From a checkpoint of a small mixture-of-experts model trained on Wikipedia.
Experts: 40 experts in each of 9 layers, 64 SwiGLU neurons an expert, 3 picks a token, a softmax router.
Training: a variant of SOAP for the experts, 304M tokens, 9269 steps.
Below are experts of layer 2 (counted from 0) of a mixture-of-experts language model. Rows are named gate (a neuron's input weights, with its number), up (a neuron's input weights, with its number) and show model dimensions 0-159. Each number is 500 + 25 x the weight over its row's rms, rounded and kept within 0 to 999. Numbers have three digits each.
Before each expert's rows: a language model's description of what the expert responds to. This comes from a sample of Wikipedia text that the model never trained on.

# expert 3
Table and list separators. Cell separators, semicolons, commas, dashes and spaces between numbers in tables and lists, e.g. 1983; 1987, 1845–1869, km.
gate4:515477504510497483510518486514522487491502525482517495530532491514519443498507559482499462491502496474532499495508530508500460519475460509488501518512450489526476535486532514462511542498518471497483545506488463461463509452515499504490463515505509540532471431482515527492479522524504492512529512461503502530487485551508540501474479504478501515506500483538507523508490550475484506478535464534483511468534503534489456490502430523484495488474487459509516493519458527503451499446525513
up4:506497476520504502478499465488489489490471488523493508521517482456565525509536489492477520462485502490519519488504493501472500484498510475506591569474462469513487504421534525536490474502502518453499474445486483500462496523471522441473482507501513503493510484509463513509517515533529477528463513458481527501539543501473473488513509483457500486534492481517560495509491492518494475478499499463498523522513504504477504528467500459476507519482487491491493451507473507519503532493506474

# expert 6
Common narrative words. Frequent whole words in running prose, often verbs and adverbs after to/was/He, such as once, forced, were, first, end.
gate5:530500461512533488486524538493516503478543542531490487546493452446481484478503541493494508530503497498521517468503479536465524497519469536521494494526493505487517491459470459475487460501502497480516494480508497484464514509551491532452523522506494554498508507524516485477510473532545505531497538521493506506478507490482495452486459516535534515497468499529496545571507513513502487545487502549521454463495508488520492507514506508481467456498488484517509556520490450529500502488516481
up5:491534481495504453464462490507474493509505496501490518478489468452487473502496518499492501485508492542510512521531478527520490491491473487476468468517545516484507496488506427514500486468534486461513546485514530529488535520545507484461474501536494521523502502516511479467485472550503470512512472569463494514476547496545537487506462538485524487510498454469557513532483516464470510515443518532505484475543507513477502499504468499462502491508463494514534480525472499505471519499520491

# expert 5
Delimiters before numbers. Table pipes, commas, spaces, dashes and labels right before numbers in tables, infoboxes, dates and coordinates, such as "| ", "- Coordinates: ", "December ".
gate4:444473483527483463507460521478452507492531485524516540464540496483498492466512487484506516563504580482537512466530555518530501507476474503500515523549493484500513493501480518473471506489452493459472470473491514519497473537521462512512533487482499523492505475482446506492515546491476509497445483480466463499502528490489463557546488536498476486489493497490525512481506508482514520501463505514510469496512515519489499519478517516493552503530507500482512537491475494511554498490493512
up4:491478521529493491470484510502478526449488511481509483492541464533493480477517491471485528501557532519483470437481510497511557502496499462495513552506464522514503543492456502479468502494508464478485466451504553475487559459454467489508527495515532491493490490466512529460521511490474512498460502563493499508561537468533532516541503499482503498494486546514520494447518503464464486496496499491504473489517477517490490481468522507490513505498506464499470512487479470500513482498494493

# expert 28
Infobox list dashes. Newlines and leading dashes in infobox and bullet lists such as "- Born:", "- Established:", plus table row pipes.
gate3:475487503514457541459479489472495489500466493512485460489493515526474507494471474483506516463487473488479503518517501469473494481494531524498467531511575492477470484485491519518470504486480516518484464492442547477525446506515503471486484502531477496509498524486490487454501504492530519545475508474461464479518501514479548493471517523541499521510483505490547493536501448521553493539499466501530467496478516484514535479510565472481494535483519496547494477467494538489503532469487511
up3:498514514517535477504502490501492500542474537495525508549488492520468484537490487539474494517491533486531519473441479523501505532462456463463511461498505510479488542481492488497487525496480513478549518524492482474479538461501501490516498474477548502514538462528515488502508528461523502494538493491511465541455547488490470492487460502491481453518457537511505533471477555557491507488514507486505483525496464516471462502493470503532544453496509513490502521520532461466517497510489482

# expert 20
Sentence-final periods. Periods ending sentences or decimal times and coordinates, plus closing pieces like )., s., degree and minute signs.
gate4:472490424476473527538522460557483451497516496454547497527488524513510508495494520556459512529530508487512503495515498484485476501531516486475499488502490499509489495494470498482526452544507503508512483475512487510445483494475533497491519477484478501520506505528444485522482490475501494450491515508528473524484467497527498460512523468472496458482485512523521519500525496461479509490446501493522512504501501504507500532522497462426464495520465469473488484483455508530456518531534468
up4:492515489494486503504508505475524460513518504511482474476524508499521517486527549511514487508485521472492473532491523477485480497496518432549504503514480503508512484493547542556467483479499496477495494461448501503506475551466538507514499504504532473521512484521502451483496489496527470500536555463486537499530537507517514505513457498496511499556489494510501575498468517485498543446512474466448509476496528508501493501455505525484494471503556528537532483494494519521502452501531499

# expert 27
Line breaks and punctuation. Newlines, list hyphens, decimal points, season en dashes such as 1971–72, and single letters at the start of lines or table rows.
gate0:501518502490519536497503492460473517480499469499539490476517503538489480486449512502503506497515542505480445509462487512481504468487495487505509496535470471509494454494526513519474485504466497466501553488490476525506533508511504483548508504479515539508509531459457526519492500484438492505516516486478503467441522483477492443536495501476470499496541505470495520515523408495500518472427482479526466486508489459517469526552489499487496510489498493518476499490548500487480526496503526
up0:499526488534473493505492500518525485504519495475507508527520553509500491467552493553441494440498490453477482483529537481529529501520528563477494547503434543528481529485502529496519527502518539486505468468522511541508506521449492487496499525544463492479512471508560482506491456476474531515454469508477491516536495492498530515501552478506510483513473508497521492516491460475524509515493460529518509529489506519511552518496531516493511499513505469497497478485525493495518482488492496